From a checkpoint of a small mixture-of-experts model trained on Wikipedia.
Size: width 96, 12M parameters.
Experts: 64 experts in each of 7 layers, 2 picks a token, a softmax router.
Below are experts of layer 6 (counted from 0) of a mixture-of-experts language model. Rows are named router (the router's row for the expert), gate (a neuron's input weights, with its number), up (a neuron's input weights, with its number) and show model dimensions 0-95. Each number is 200 + 40 x the weight over its row's rms, rounded and kept within 0 to 999.
After each expert's rows: a language model's description of what the expert responds to. This comes from a sample of Wikipedia text that the model never trained on.

# expert 60
router,149,271,177,196,223,181,253,209,219,221,133,286,209,196,171,219,210,166,250,163,229,233,136,188,125,150,174,215,235,192,127,201,142,264,186,136,220,202,120,208,270,254,219,209,186,230,243,259,234,220,166,158,202,185,205,157,254,201,200,172,248,236,190,204,176,245,152,199,183,166,202,261,129,230,160,223,132,201,173,127,209,225,166,144,168,164,258,222,161,212,249,144,163,182,146,160
gate0,199,229,224,221,251,171,204,144,207,218,136,173,163,169,208,240,168,83,197,156,218,205,145,236,215,223,283,178,200,149,224,258,230,226,218,158,229,186,196,213,190,160,216,158,173,259,160,191,238,242,178,259,151,241,156,219,126,158,185,194,221,115,167,293,242,148,157,155,247,162,244,192,226,205,186,264,186,214,325,187,250,190,193,170,191,233,196,164,195,217,218,194,242,165,174,239
up0,237,152,255,187,178,238,179,219,224,203,278,163,202,220,213,219,172,262,143,231,209,165,296,208,237,249,139,270,175,206,233,217,237,201,140,233,162,285,227,219,241,190,162,256,290,160,229,186,160,103,246,219,189,169,227,212,179,183,188,211,169,240,245,128,183,195,223,233,170,271,193,225,221,207,246,166,241,169,143,236,200,186,219,259,215,148,211,246,249,261,137,207,189,157,217,170
It responds to: Linking verbs and "as" in descriptive prose, such as as follows, as a, considered, become, provide, may be.

# expert 53
router,226,173,112,181,229,209,162,201,242,170,195,254,242,232,153,182,220,158,186,201,110,214,124,215,224,155,198,160,154,231,155,158,206,158,244,193,255,221,212,217,174,245,178,177,231,152,141,179,223,121,184,212,145,232,126,142,158,251,153,149,196,171,146,271,269,173,201,225,237,275,209,210,237,233,210,133,276,260,205,219,192,220,171,124,199,226,195,191,212,242,184,166,248,181,251,190
gate2,239,263,203,207,155,333,194,188,173,264,106,239,178,216,168,233,182,233,206,194,236,204,211,179,224,181,156,255,235,213,293,212,263,247,134,228,229,208,181,193,220,194,130,172,216,223,235,215,195,197,204,189,125,161,178,206,263,230,188,156,242,172,181,197,218,141,212,151,227,188,196,261,211,225,242,212,252,285,232,205,165,220,197,158,105,280,149,185,228,194,214,220,215,146,173,217
up2,168,227,151,254,194,165,188,152,226,236,175,145,169,190,149,187,236,130,181,208,151,178,114,212,157,126,218,152,224,263,176,239,191,225,263,206,217,251,304,221,163,242,197,131,153,261,181,195,250,192,244,176,258,176,171,183,119,195,243,198,225,134,197,264,164,184,289,199,230,180,225,152,228,139,197,176,204,247,210,231,220,250,224,117,194,160,154,203,216,189,170,165,201,208,214,203
It responds to: Capital initials and first names of people in credits, lists and citations, such as J. L. Arthur, R. W., William, Mc.

# expert 37
router,187,135,176,209,176,207,260,186,160,186,277,135,144,220,169,223,210,177,145,180,130,269,239,231,246,237,223,172,165,251,158,222,275,208,198,257,232,209,220,211,136,235,236,238,158,274,208,250,271,240,193,232,215,169,152,139,133,196,153,242,219,182,252,270,169,206,239,136,238,193,241,163,211,242,180,203,227,197,215,224,143,193,174,223,185,168,262,194,212,179,213,245,155,105,223,236
gate0,241,193,207,194,154,171,225,224,255,195,185,178,270,235,209,172,159,220,184,107,224,226,216,178,158,173,119,211,214,253,114,205,183,161,258,243,289,219,167,276,142,298,233,248,207,220,267,210,252,227,183,179,148,173,196,219,219,237,221,214,222,235,248,217,281,204,216,178,242,213,190,176,152,218,182,242,155,204,163,279,221,179,136,157,163,172,252,206,249,184,182,257,166,172,235,176
up0,190,149,285,207,144,184,195,180,196,174,174,171,267,225,181,227,163,204,239,199,202,198,198,208,176,189,216,179,120,194,215,205,196,193,260,149,273,168,215,173,177,187,214,189,224,199,186,138,256,225,232,207,290,250,173,266,264,184,187,173,136,198,168,219,145,231,209,232,171,315,173,194,189,214,238,197,171,244,197,233,275,180,304,135,258,265,140,175,162,223,173,166,202,266,231,245
It responds to: Space, opening bracket or dash placed just before a year or year range, as in King, Daniel (2002), (born 1998), 1870–1952.

# expert 3
router,191,147,214,245,217,141,182,244,231,199,140,160,175,204,166,132,245,169,164,172,180,169,245,206,148,237,170,239,256,102,192,257,179,167,187,185,181,251,244,185,129,110,119,154,246,167,246,197,177,215,158,201,243,218,177,170,269,261,206,220,207,222,209,171,189,212,158,294,179,287,186,241,203,252,209,219,194,188,196,156,150,154,181,252,258,182,188,181,267,197,198,149,159,172,187,180
gate1,223,260,217,235,273,223,237,180,122,246,246,209,269,277,203,286,246,196,186,178,229,244,167,192,175,137,157,229,241,226,277,232,217,237,112,218,220,151,202,230,177,192,199,228,241,156,148,243,233,168,187,179,175,182,194,168,199,174,215,277,212,172,178,259,255,235,183,195,234,165,159,166,180,183,257,188,165,230,190,201,171,179,177,150,160,171,211,145,162,227,201,200,248,202,64,205
up1,225,163,155,164,192,224,280,110,223,216,182,260,177,219,255,209,206,188,186,169,200,222,250,185,194,270,258,147,139,235,209,197,248,172,239,134,164,211,126,103,256,232,196,228,221,234,218,197,179,216,242,220,214,177,226,240,148,215,214,143,178,243,108,208,136,239,222,213,236,200,145,186,225,219,130,185,174,267,235,252,294,192,234,197,242,185,222,240,189,200,192,199,142,149,155,186
It responds to: Pipe separators and blank cells in numeric tables, especially election results with vote shares and swings, such as | ±0, %, −5.6.

# expert 1
router,188,209,193,215,213,236,115,253,159,184,196,208,209,238,206,206,165,243,183,204,297,216,146,209,173,188,250,145,204,213,134,182,205,293,232,272,252,186,169,178,266,222,218,216,280,165,228,174,207,211,242,159,231,131,180,257,208,240,220,234,163,171,233,286,195,259,159,225,272,152,174,262,239,238,225,201,157,216,158,168,192,181,186,172,149,190,242,121,219,110,208,214,216,246,204,223
gate0,213,180,272,284,214,166,157,193,203,208,180,162,176,139,219,171,216,252,226,240,178,201,161,212,160,147,265,179,269,211,168,182,234,234,254,158,290,211,209,228,199,230,173,124,240,263,196,203,184,131,124,225,200,168,144,299,182,261,210,268,162,155,275,265,211,187,172,212,252,196,208,228,229,240,172,194,175,222,207,243,143,201,160,138,147,184,231,189,140,147,207,185,200,203,204,194
up0,263,124,190,142,231,157,213,242,168,194,275,200,171,131,194,199,171,234,162,261,162,198,146,214,207,196,132,174,193,234,181,183,220,200,222,130,189,229,235,168,201,176,124,219,286,167,234,155,316,208,236,211,220,168,135,242,176,201,214,194,138,218,145,159,255,191,267,168,179,182,160,187,193,240,184,150,199,212,192,228,222,118,255,253,217,250,218,266,200,185,204,196,162,199,121,207
It responds to: Common function words, auxiliaries and pronouns in quoted speech and opinion prose, such as to, not, do, you, really, would.

# expert 19
router,256,213,247,244,223,229,176,198,232,269,162,222,144,181,205,213,237,269,179,165,211,152,257,273,156,242,153,189,244,138,266,175,198,231,242,164,247,221,216,176,200,174,197,267,232,179,160,174,167,253,269,196,214,188,184,152,284,257,210,196,130,266,199,207,137,184,214,225,178,205,93,171,230,129,185,161,144,221,269,224,226,203,156,215,224,267,177,180,146,239,209,213,224,217,181,221
gate0,214,182,264,183,167,224,194,305,239,233,221,236,180,259,279,181,212,221,169,176,272,126,235,200,232,213,246,186,214,209,190,212,201,203,209,212,177,228,238,235,225,166,149,200,271,201,233,196,210,201,194,157,231,189,279,237,222,250,104,221,179,196,173,159,234,276,202,258,153,234,151,226,166,214,293,197,191,200,205,220,112,132,212,160,201,276,183,213,217,159,226,194,201,227,133,280
up0,183,284,184,232,180,237,206,239,129,158,188,262,257,239,257,221,187,200,197,242,130,178,203,194,194,237,345,175,152,203,178,226,180,157,158,200,160,202,172,241,190,229,238,194,187,202,160,223,212,140,203,160,193,218,222,174,201,197,221,264,263,182,134,231,184,223,148,224,223,172,158,275,243,188,270,187,173,144,161,138,133,235,250,165,187,252,157,207,207,214,139,239,222,201,138,163
It responds to: Pipe separators and column header words in wiki tables, especially election results, such as |, Votes, Candidate, %, Turnout.

# expert 4
router,158,181,169,166,130,244,224,162,234,182,197,236,235,152,167,221,205,255,249,202,200,186,256,221,228,261,193,277,168,105,239,245,225,168,176,133,245,242,220,183,232,190,141,200,152,184,226,160,217,186,199,173,276,198,256,115,237,178,243,143,258,165,219,127,190,225,223,168,160,164,173,155,168,215,227,163,207,163,184,182,153,249,291,180,177,235,131,204,157,166,139,213,168,191,245,164
gate1,243,210,172,261,181,188,160,240,280,129,233,226,201,203,235,168,221,186,182,184,193,207,191,244,202,177,228,161,194,216,156,285,299,210,197,293,198,264,209,226,149,251,237,160,214,254,225,226,234,224,169,148,167,196,188,176,175,193,275,255,164,190,158,163,236,201,227,148,230,160,245,172,206,289,220,227,243,289,183,253,185,201,237,164,266,215,172,138,211,169,235,193,170,244,254,255
up1,204,157,196,218,205,196,179,189,259,223,167,168,167,180,204,170,173,165,213,220,197,197,249,199,220,196,207,142,174,151,138,197,302,234,143,216,217,218,196,186,113,131,172,185,180,260,193,235,186,210,154,225,210,200,218,156,162,189,191,236,210,144,229,209,164,190,191,161,283,189,146,192,234,218,245,259,260,248,167,151,163,151,177,180,226,250,103,200,245,194,311,107,200,135,260,244
It responds to: Final digits of years after 201/200, award and degree words like Award, Medal, Bachelor, and table cells in sports or election tables.

# expert 6
router,238,240,156,190,171,178,259,289,217,251,234,120,168,199,244,193,153,181,258,181,139,196,142,161,211,204,247,184,182,216,239,282,204,177,259,178,171,243,266,233,212,277,126,255,187,169,171,181,264,161,214,222,249,232,211,209,145,227,187,223,189,190,235,238,230,135,230,223,225,268,257,189,238,249,269,188,206,150,186,155,240,182,268,141,226,248,192,206,166,171,203,134,205,237,204,201
gate0,251,250,232,218,261,163,197,254,159,201,159,142,149,210,192,206,233,172,197,194,199,243,219,201,217,212,203,203,253,195,279,273,222,237,187,228,231,212,218,335,255,224,176,70,263,205,170,190,233,206,225,243,188,184,194,251,202,194,196,219,230,98,179,140,171,228,203,181,142,246,169,219,160,185,242,213,205,171,192,196,200,202,218,110,215,260,240,215,159,244,201,259,240,151,225,222
up0,178,153,197,208,224,224,110,219,204,191,132,168,163,230,158,224,191,232,192,276,174,221,216,139,219,239,170,196,99,189,243,255,170,213,204,165,247,174,178,191,241,193,233,130,161,176,192,168,228,125,220,158,209,196,169,182,213,252,180,235,205,110,174,224,235,216,148,265,110,173,213,94,154,202,255,210,171,172,252,221,251,227,222,189,250,278,230,196,157,197,226,231,241,147,182,206
It responds to: Final pieces of personal names and surnames in lists and infoboxes, such as -ović, -sson, -ini, also goal minutes.

# expert 15
router,188,232,226,183,164,215,218,227,181,150,166,209,194,232,198,179,177,251,291,233,192,201,287,205,159,233,226,223,169,140,214,198,199,140,188,178,188,201,206,145,237,184,96,330,186,215,191,162,233,199,154,238,217,238,262,201,179,216,191,221,247,282,236,119,179,181,184,270,144,177,251,121,161,189,220,227,160,179,193,184,249,252,234,237,159,235,202,240,176,226,199,218,136,181,190,126
gate0,214,146,304,205,167,142,244,210,218,183,181,194,262,205,195,202,106,171,269,223,212,153,200,187,151,204,180,169,247,211,191,277,169,215,173,141,165,163,172,225,180,285,286,264,183,208,211,191,213,262,173,233,186,215,157,186,230,132,222,252,163,219,154,181,247,181,190,173,222,135,176,244,180,257,115,259,192,282,192,241,173,142,193,236,173,185,179,163,245,203,205,170,182,253,176,212
up0,187,231,133,217,266,283,230,219,171,244,261,158,248,211,231,184,201,269,216,254,234,111,175,157,133,194,194,201,198,186,163,213,225,265,202,232,157,306,143,149,274,234,131,192,247,204,188,213,237,178,239,193,117,262,210,243,215,243,211,170,152,218,197,235,228,142,163,138,230,208,238,187,133,261,230,210,198,210,159,159,208,184,174,194,208,243,238,176,186,215,187,204,221,214,130,186
It responds to: Word endings and nouns inside section headings and formal titles, such as -ways, -acy, History, Background, Amendment, Legislature.

# expert 56
router,240,148,208,201,203,160,182,192,267,142,203,176,178,149,176,236,229,168,135,189,125,230,166,235,172,120,156,151,196,178,249,139,168,172,268,135,162,167,211,192,204,160,249,167,167,177,157,133,289,158,220,204,183,248,196,169,251,104,247,167,171,211,186,144,189,189,222,231,217,230,213,255,201,192,249,210,232,166,234,161,225,262,163,176,221,151,207,173,259,229,212,119,222,239,245,151
gate2,230,133,208,146,167,167,254,183,227,255,230,182,207,153,183,181,278,208,183,202,220,247,205,223,224,159,227,233,157,171,208,226,251,173,209,223,209,166,199,198,196,208,141,223,222,226,203,200,190,203,260,207,176,142,245,218,210,209,217,144,183,59,232,209,177,204,264,235,235,231,154,203,176,125,254,261,252,246,232,139,126,253,233,149,121,133,257,196,221,168,231,244,214,156,159,255
up2,221,138,241,186,214,134,223,223,160,261,230,96,169,149,186,222,223,190,249,230,207,201,218,252,184,189,261,150,115,201,195,225,166,134,205,162,230,152,160,192,188,163,199,232,198,164,264,213,213,168,242,199,227,245,290,212,222,229,228,239,152,220,188,179,168,210,211,229,135,240,238,141,118,180,311,221,264,178,181,132,187,194,205,161,228,171,205,228,160,268,248,192,236,173,169,198
It responds to: Country codes and name starts in football roster and results tables, such as CZE, GER, SCO, club names, and name pieces like Nik.

# expert 51
router,161,192,187,166,165,187,164,229,252,177,154,247,208,194,217,116,216,185,265,185,185,254,139,216,186,166,182,188,237,253,159,264,156,204,174,214,221,260,153,209,215,259,219,153,229,213,208,160,191,220,188,144,254,228,215,183,149,215,244,237,175,225,222,184,317,199,189,226,206,229,76,250,229,140,288,220,176,221,193,169,195,168,281,182,149,244,197,120,244,175,182,164,180,239,219,230
gate0,202,146,225,225,198,186,193,307,196,194,185,223,119,269,102,225,210,202,180,131,250,160,167,192,246,188,248,152,195,211,230,176,220,130,205,205,258,146,279,201,197,211,183,188,245,194,198,256,251,286,232,237,159,162,150,260,165,218,180,158,193,259,102,179,216,181,254,234,253,161,183,199,207,219,227,160,176,196,234,194,175,123,148,212,211,201,211,216,192,144,226,161,212,158,209,254
up0,204,148,211,178,228,153,177,118,220,231,238,152,246,171,267,219,158,221,159,278,247,176,173,185,217,163,137,162,125,160,233,199,226,220,166,208,208,206,204,131,234,198,128,215,187,187,274,191,144,228,245,208,226,185,178,233,286,242,204,168,152,201,129,219,264,170,194,222,204,227,190,147,164,261,134,170,193,162,245,249,229,182,198,197,216,234,201,125,171,145,199,236,110,252,152,207
It responds to: Verbs, object pronouns and prepositions about crime, conflict and plot actions, like killed, arrested, captured, him, were, from.

# expert 30
router,133,148,230,274,237,177,249,221,221,164,158,177,188,173,178,202,266,158,253,193,144,210,219,207,187,239,172,223,235,178,235,195,163,195,160,195,186,148,178,182,242,114,217,202,209,198,277,198,158,169,204,226,266,252,259,194,208,223,266,206,232,241,233,122,123,212,178,243,182,163,237,184,195,230,240,128,225,206,203,135,158,231,100,194,220,131,161,226,177,214,122,206,197,224,222,112
gate2,215,257,157,167,164,218,220,188,155,241,223,227,201,246,238,189,197,112,228,246,238,166,142,229,259,187,188,180,240,216,201,219,235,237,188,267,190,205,209,240,221,212,215,202,177,280,129,100,214,246,204,175,207,159,172,343,194,184,190,194,140,222,244,216,208,192,203,147,217,219,201,189,199,171,237,218,160,251,253,218,197,61,176,191,183,237,205,224,207,151,148,265,169,227,196,235
up2,122,201,116,212,113,185,222,171,219,280,142,176,244,188,288,173,246,174,220,199,209,294,224,297,219,240,192,126,250,184,196,205,240,259,189,190,167,206,231,235,192,180,262,246,227,194,250,223,137,187,226,212,229,238,256,273,225,156,283,229,202,217,196,179,145,196,212,137,141,206,187,219,234,162,158,186,218,210,236,139,191,204,202,226,215,231,187,185,151,140,184,228,168,180,203,186
It responds to: Table separator bars and spaces right after a name or label cell, before numbers or blanks, often in awards tables.

# expert 14
router,161,192,242,122,127,155,159,175,247,261,174,262,205,184,154,263,229,203,166,220,244,266,180,196,157,181,187,201,276,206,122,288,206,242,162,245,195,130,203,236,186,208,249,153,246,205,217,236,235,246,216,223,229,140,160,234,115,129,236,218,209,212,179,211,196,237,139,232,152,224,167,232,233,215,240,184,222,181,227,187,205,118,131,153,214,197,154,235,247,197,173,220,226,230,248,211
gate2,235,157,256,185,171,158,189,183,249,168,160,201,211,229,134,182,281,189,204,168,160,150,217,163,179,197,266,261,183,189,139,311,142,186,202,224,191,199,181,307,170,202,249,164,230,194,168,178,188,193,308,140,235,204,187,165,216,191,207,258,234,114,205,198,182,168,229,234,208,261,184,177,231,245,219,224,236,208,212,132,181,233,184,218,199,261,169,138,239,197,134,172,233,239,160,245
up2,246,146,233,175,217,173,255,190,253,171,236,227,235,171,140,164,222,205,247,214,170,164,244,219,215,247,259,228,185,232,165,239,206,159,205,218,197,213,180,210,158,122,179,199,201,117,193,147,208,147,209,281,216,151,167,161,281,210,191,281,203,118,188,215,195,213,229,185,179,179,133,205,172,242,150,292,147,134,178,190,192,247,172,145,240,296,157,195,165,255,169,203,246,166,227,185
It responds to: Articles, possessives and quantifiers (a, the, his, some, every, few) opening a noun phrase in biographical narrative, e.g. for a time, a year.

# expert 11
router,114,160,215,197,166,251,166,185,170,203,181,212,127,153,226,153,197,185,222,229,234,114,240,244,238,186,196,153,187,166,164,216,198,234,185,268,109,263,143,99,210,189,224,205,269,147,163,168,144,174,149,124,114,201,151,136,224,258,227,169,226,213,244,150,208,251,210,212,223,154,208,210,182,183,226,174,172,230,229,162,225,253,259,213,196,152,185,243,177,210,217,184,158,212,224,172
gate0,201,156,186,126,113,164,152,218,266,136,179,166,228,247,172,151,172,125,213,125,240,258,229,202,257,179,201,157,205,204,187,247,209,238,253,209,205,235,163,197,231,166,273,225,258,230,225,175,225,248,215,179,229,222,162,192,175,172,157,240,187,217,234,268,224,254,220,208,230,245,244,187,173,122,223,178,244,198,206,220,241,195,222,154,237,150,288,223,167,171,183,198,228,123,280,257
up0,159,219,186,255,201,184,192,170,253,243,147,127,159,187,224,98,235,181,196,180,273,117,216,273,227,230,182,143,213,150,197,198,206,222,240,248,241,228,170,189,260,193,166,286,252,158,202,218,166,180,158,150,192,250,217,187,223,221,177,182,222,228,214,188,188,201,227,172,144,219,187,216,281,154,242,183,177,219,196,173,241,285,139,174,190,221,316,246,201,135,192,244,234,179,198,233
It responds to: Short first or second pieces of split words, mostly consonant clusters and stems, such as sp-ra-ined, sc-ra-pping, boy-c-otted, re, comp.

# expert 33
router,234,247,240,234,208,247,137,226,143,138,251,250,204,279,211,173,216,225,217,221,281,165,229,173,172,143,156,207,248,166,248,265,152,215,149,200,174,231,165,199,157,311,162,205,237,190,212,207,173,233,153,203,185,103,154,181,245,212,139,220,244,137,172,153,259,227,241,243,212,156,198,169,199,197,172,164,212,251,170,172,124,200,253,184,252,162,198,264,176,177,171,187,225,209,188,193
gate0,226,236,228,155,197,195,124,232,207,157,152,219,220,218,189,144,227,218,213,169,189,186,148,225,208,346,211,231,177,225,286,209,245,250,192,284,184,185,176,209,186,194,181,192,203,208,262,278,157,151,180,159,147,138,213,139,234,173,145,194,186,165,144,177,227,201,264,226,293,216,242,207,226,183,209,125,211,291,191,190,239,238,242,183,231,227,152,166,210,190,188,174,192,146,201,230
up0,236,180,163,169,242,251,97,214,205,170,195,163,126,229,258,152,188,176,211,180,274,121,125,195,213,204,185,157,199,202,212,262,279,193,192,174,185,153,164,231,116,192,203,167,191,207,283,271,235,189,167,181,141,189,227,212,266,178,189,212,155,171,176,201,207,194,266,220,177,222,249,177,184,174,176,171,151,212,151,259,247,233,231,189,223,155,137,258,172,195,228,174,262,214,275,239
It responds to: Area, distance and percent units and numbers in geography stats, plus LaTeX superscripts and sentence-final periods, like sq, km, %, ^{.

# expert 42
router,130,172,198,291,221,180,281,248,230,251,140,128,234,200,223,199,201,157,182,198,136,249,182,237,177,183,158,189,218,204,274,184,133,204,177,255,174,197,243,264,230,133,191,162,191,222,214,211,159,166,172,168,223,207,227,156,210,199,270,287,201,189,215,227,198,168,205,228,218,186,199,191,183,195,232,121,152,241,161,283,187,198,138,150,194,229,212,240,190,198,182,116,213,249,288,141
gate3,197,205,272,198,214,222,227,275,177,234,278,245,228,296,160,152,176,213,280,150,160,196,220,202,201,198,198,142,159,192,204,276,192,224,150,198,169,218,202,274,234,312,138,196,211,212,188,214,228,216,269,147,127,205,189,195,202,201,129,247,169,184,174,263,268,220,269,173,183,191,204,216,224,248,200,210,240,264,195,219,223,216,183,134,209,281,178,210,177,249,216,199,206,237,179,244
up3,226,142,77,256,238,190,199,214,184,195,226,223,191,271,167,152,192,149,153,191,228,164,203,245,189,240,112,168,209,148,248,235,181,151,199,238,199,133,236,147,171,223,197,191,166,155,159,186,255,192,187,221,238,155,150,157,214,253,205,220,233,244,148,120,235,223,164,287,225,214,243,158,189,151,210,225,183,220,240,187,124,209,210,251,250,228,217,275,200,206,183,230,235,136,247,189
It responds to: Vertical bars and semicolons separating cells in episode and list tables, especially after titles or row numbers.

# expert 7
router,251,167,131,112,152,199,218,160,220,205,191,150,264,235,183,227,205,164,227,193,188,257,175,236,246,136,209,231,187,151,245,218,136,150,200,184,275,135,185,242,167,261,181,284,186,215,274,144,245,142,215,170,208,247,254,198,157,231,183,257,158,192,144,185,252,169,156,217,173,262,240,118,196,177,177,218,173,195,255,189,181,214,244,243,193,202,148,223,158,204,248,254,156,204,195,187
gate0,137,253,220,181,142,253,187,238,220,219,192,210,183,211,218,175,170,155,219,184,202,135,156,157,161,202,242,179,254,271,250,207,208,231,234,213,234,286,221,241,194,180,221,193,201,211,151,276,140,252,223,222,231,209,208,231,230,130,71,248,172,151,239,261,268,152,249,200,192,178,185,157,192,272,163,208,252,238,254,245,255,153,241,207,171,210,179,191,176,148,232,181,192,229,169,250
up0,165,224,207,183,212,250,224,148,160,193,195,186,227,247,222,142,174,169,169,138,211,212,155,160,231,180,217,122,242,182,240,157,205,161,323,181,222,173,151,196,264,178,207,185,246,185,185,229,174,216,177,234,155,207,199,275,201,127,164,247,102,200,84,196,220,224,171,227,174,245,175,247,167,174,189,183,199,185,190,230,276,229,180,275,204,167,247,231,250,240,260,201,237,166,257,208
It responds to: Head nouns closing names of schools, places and roads after at, in or the, such as College, River, Road, Park.

# expert 5
router,146,202,183,155,95,243,215,188,221,167,234,215,211,301,157,141,119,259,257,195,284,233,229,207,201,222,213,218,223,226,195,155,192,156,189,232,223,236,180,157,241,169,175,228,259,196,171,210,163,211,295,199,128,200,169,158,247,158,178,201,219,236,212,196,154,234,147,191,237,151,166,242,216,142,222,224,128,150,204,273,142,192,220,223,174,141,257,150,252,208,210,182,214,219,195,231
gate0,234,214,149,231,133,266,237,179,219,163,261,161,139,251,109,250,220,179,243,242,144,234,179,230,229,218,212,182,195,204,182,193,173,174,182,234,198,239,225,250,190,239,190,155,245,223,141,215,199,172,188,244,110,177,195,250,243,151,187,256,194,126,225,271,201,188,243,127,220,239,176,225,260,192,163,172,148,187,148,201,205,202,252,203,198,262,241,207,299,202,161,176,188,226,279,247
up0,158,126,226,156,130,228,271,215,117,175,167,191,231,237,129,190,174,223,217,139,213,201,187,216,214,209,229,226,207,123,191,173,261,171,165,207,239,186,152,217,273,183,233,171,182,247,168,186,222,141,272,233,143,178,149,163,194,97,186,233,185,175,192,243,154,160,282,133,113,178,151,226,190,165,165,205,183,139,187,147,196,220,202,172,180,220,236,203,228,252,184,144,239,186,231,212
It responds to: Word-initial or middle pieces of abstract Latinate verbs and adjectives in prose, such as imp, dec, acc, emphas-is, incul-c-ate.

# expert 41
router,175,258,170,216,276,160,173,257,253,147,256,180,186,163,164,160,187,224,125,209,180,182,229,213,262,216,209,157,191,200,218,293,174,144,175,314,151,227,196,190,146,183,228,145,165,161,253,290,172,274,120,250,144,197,147,238,226,249,185,177,196,183,218,174,152,178,270,190,201,203,216,231,182,122,225,212,248,172,151,173,188,211,147,204,245,209,198,241,195,194,228,180,200,195,222,220
gate1,265,173,261,199,218,209,129,272,222,203,267,192,207,237,212,236,202,264,176,172,221,167,114,132,169,199,223,216,278,195,207,225,199,214,226,180,273,216,167,178,105,224,208,226,193,244,110,188,245,183,151,274,149,193,137,195,210,171,202,181,159,175,189,255,193,232,266,198,213,214,211,240,226,159,225,158,179,272,181,172,198,205,269,209,238,313,183,223,205,209,267,175,245,199,198,212
up1,142,220,232,183,192,209,209,142,102,200,174,140,196,190,178,177,213,158,220,167,202,213,269,187,265,185,219,159,142,184,157,215,195,231,248,236,240,241,174,196,242,255,198,221,123,258,248,243,178,194,234,232,180,240,208,196,175,250,180,168,178,94,198,143,184,142,173,143,206,100,162,181,158,254,154,186,200,133,249,210,193,167,175,266,161,129,270,206,210,195,206,225,221,275,198,205
It responds to: En dashes, decimal points, pipes and spaces between digits in score tables and date ranges, such as 2–1, 62.4%, 1942–46.

# expert 49
router,183,181,221,207,258,160,112,253,181,145,176,179,249,229,209,117,272,199,193,208,221,192,158,216,230,230,190,241,211,176,217,242,218,289,171,178,219,153,118,261,120,221,225,206,185,245,185,217,228,182,208,270,186,132,234,147,202,231,245,249,179,144,174,183,150,140,161,180,187,168,235,194,218,140,233,175,180,255,249,196,162,195,282,178,265,205,217,212,273,200,175,225,277,153,208,213
gate1,203,223,181,140,209,204,222,247,181,170,228,236,209,285,209,146,211,246,187,157,184,160,98,212,200,226,192,214,139,189,282,298,220,271,215,226,179,145,188,288,164,244,172,226,205,234,166,222,201,180,138,285,115,178,162,175,169,260,224,278,152,158,151,181,186,180,229,216,198,223,199,199,176,166,206,168,187,186,189,152,182,221,211,142,222,236,194,270,261,168,181,173,256,206,195,252
up1,187,231,216,237,202,203,226,206,184,252,140,157,195,165,303,257,207,99,200,189,115,174,272,161,175,217,227,186,216,185,251,192,190,148,235,208,138,223,243,129,222,104,224,159,180,185,203,183,205,194,198,136,254,285,247,250,208,167,198,126,192,224,236,208,211,217,273,249,203,258,243,135,215,205,204,188,221,180,210,148,238,186,164,249,131,187,193,198,149,233,167,145,191,215,223,182
It responds to: Full stops, closing quote or bracket plus period, and closing heading marks that end sentences or headings, such as ., )., .", ==.

# expert 55
router,158,178,274,139,240,216,235,165,171,201,250,255,247,197,147,228,206,193,144,201,167,160,255,160,165,217,205,140,177,179,171,194,124,166,206,176,144,141,235,111,260,218,238,241,190,140,212,157,230,153,214,194,142,190,170,229,229,177,135,160,186,249,229,175,207,238,162,228,211,176,274,187,229,188,188,232,182,187,193,224,281,243,171,128,227,162,288,159,178,240,261,252,240,217,163,166
gate0,306,201,168,192,125,206,178,99,254,208,182,203,137,236,223,227,196,256,243,169,198,251,172,182,154,196,234,181,176,264,179,206,247,156,213,285,209,248,214,213,139,191,195,224,274,245,155,196,200,192,198,125,246,236,181,195,218,179,215,205,242,215,178,289,171,214,254,255,237,233,207,162,174,186,254,153,196,170,236,154,232,139,207,262,218,175,184,219,271,192,250,188,219,263,149,238
up0,168,161,165,196,126,157,202,182,155,144,161,168,214,226,204,223,257,171,281,157,154,230,172,169,233,231,222,242,181,76,204,209,256,210,184,200,261,167,142,179,168,255,190,221,226,207,207,188,208,214,287,205,200,195,274,286,170,248,197,249,197,166,160,166,188,157,181,181,210,139,172,181,167,161,122,248,188,224,222,182,140,223,251,227,238,167,117,197,199,190,205,254,242,214,276,204
It responds to: Second or early pieces of a name or word at article or line start, often genus names, such as Am-et-acyna, P-oc-rí, H-ol-cus.

# expert 28
router,209,208,184,204,216,209,180,185,188,174,183,226,133,126,216,84,206,268,178,212,298,200,198,238,261,150,234,195,242,221,163,259,181,173,176,221,182,244,200,203,216,212,153,159,242,244,258,232,101,260,214,182,185,245,207,201,127,229,159,205,209,181,192,228,263,247,166,236,114,193,239,171,131,190,205,241,274,170,132,208,214,235,222,242,239,139,186,227,198,189,197,228,252,146,164,202
gate0,133,170,160,195,198,201,189,207,279,153,300,157,186,204,186,205,229,193,126,128,207,203,206,250,207,143,215,120,263,215,254,225,241,247,184,286,246,140,170,210,162,187,263,266,182,192,206,300,226,253,223,174,207,151,181,190,152,259,238,218,230,195,184,214,203,162,166,233,223,145,173,252,211,178,254,156,217,167,215,143,178,188,167,217,178,175,221,186,256,254,132,207,241,219,179,226
up0,202,226,200,180,204,221,197,249,91,244,209,274,212,211,98,203,281,150,165,224,173,231,222,133,173,209,219,212,154,232,153,159,288,162,257,207,236,205,216,160,229,176,241,157,221,191,148,180,211,159,142,222,136,170,242,137,194,124,228,194,142,169,158,166,215,235,213,133,245,230,171,225,208,215,176,183,238,274,180,243,270,254,208,144,247,222,231,202,178,185,212,195,165,238,204,221
It responds to: Numbers and number words in running prose, like eight, ten, hundred, 82 before ,000, often in sports or sales statistics.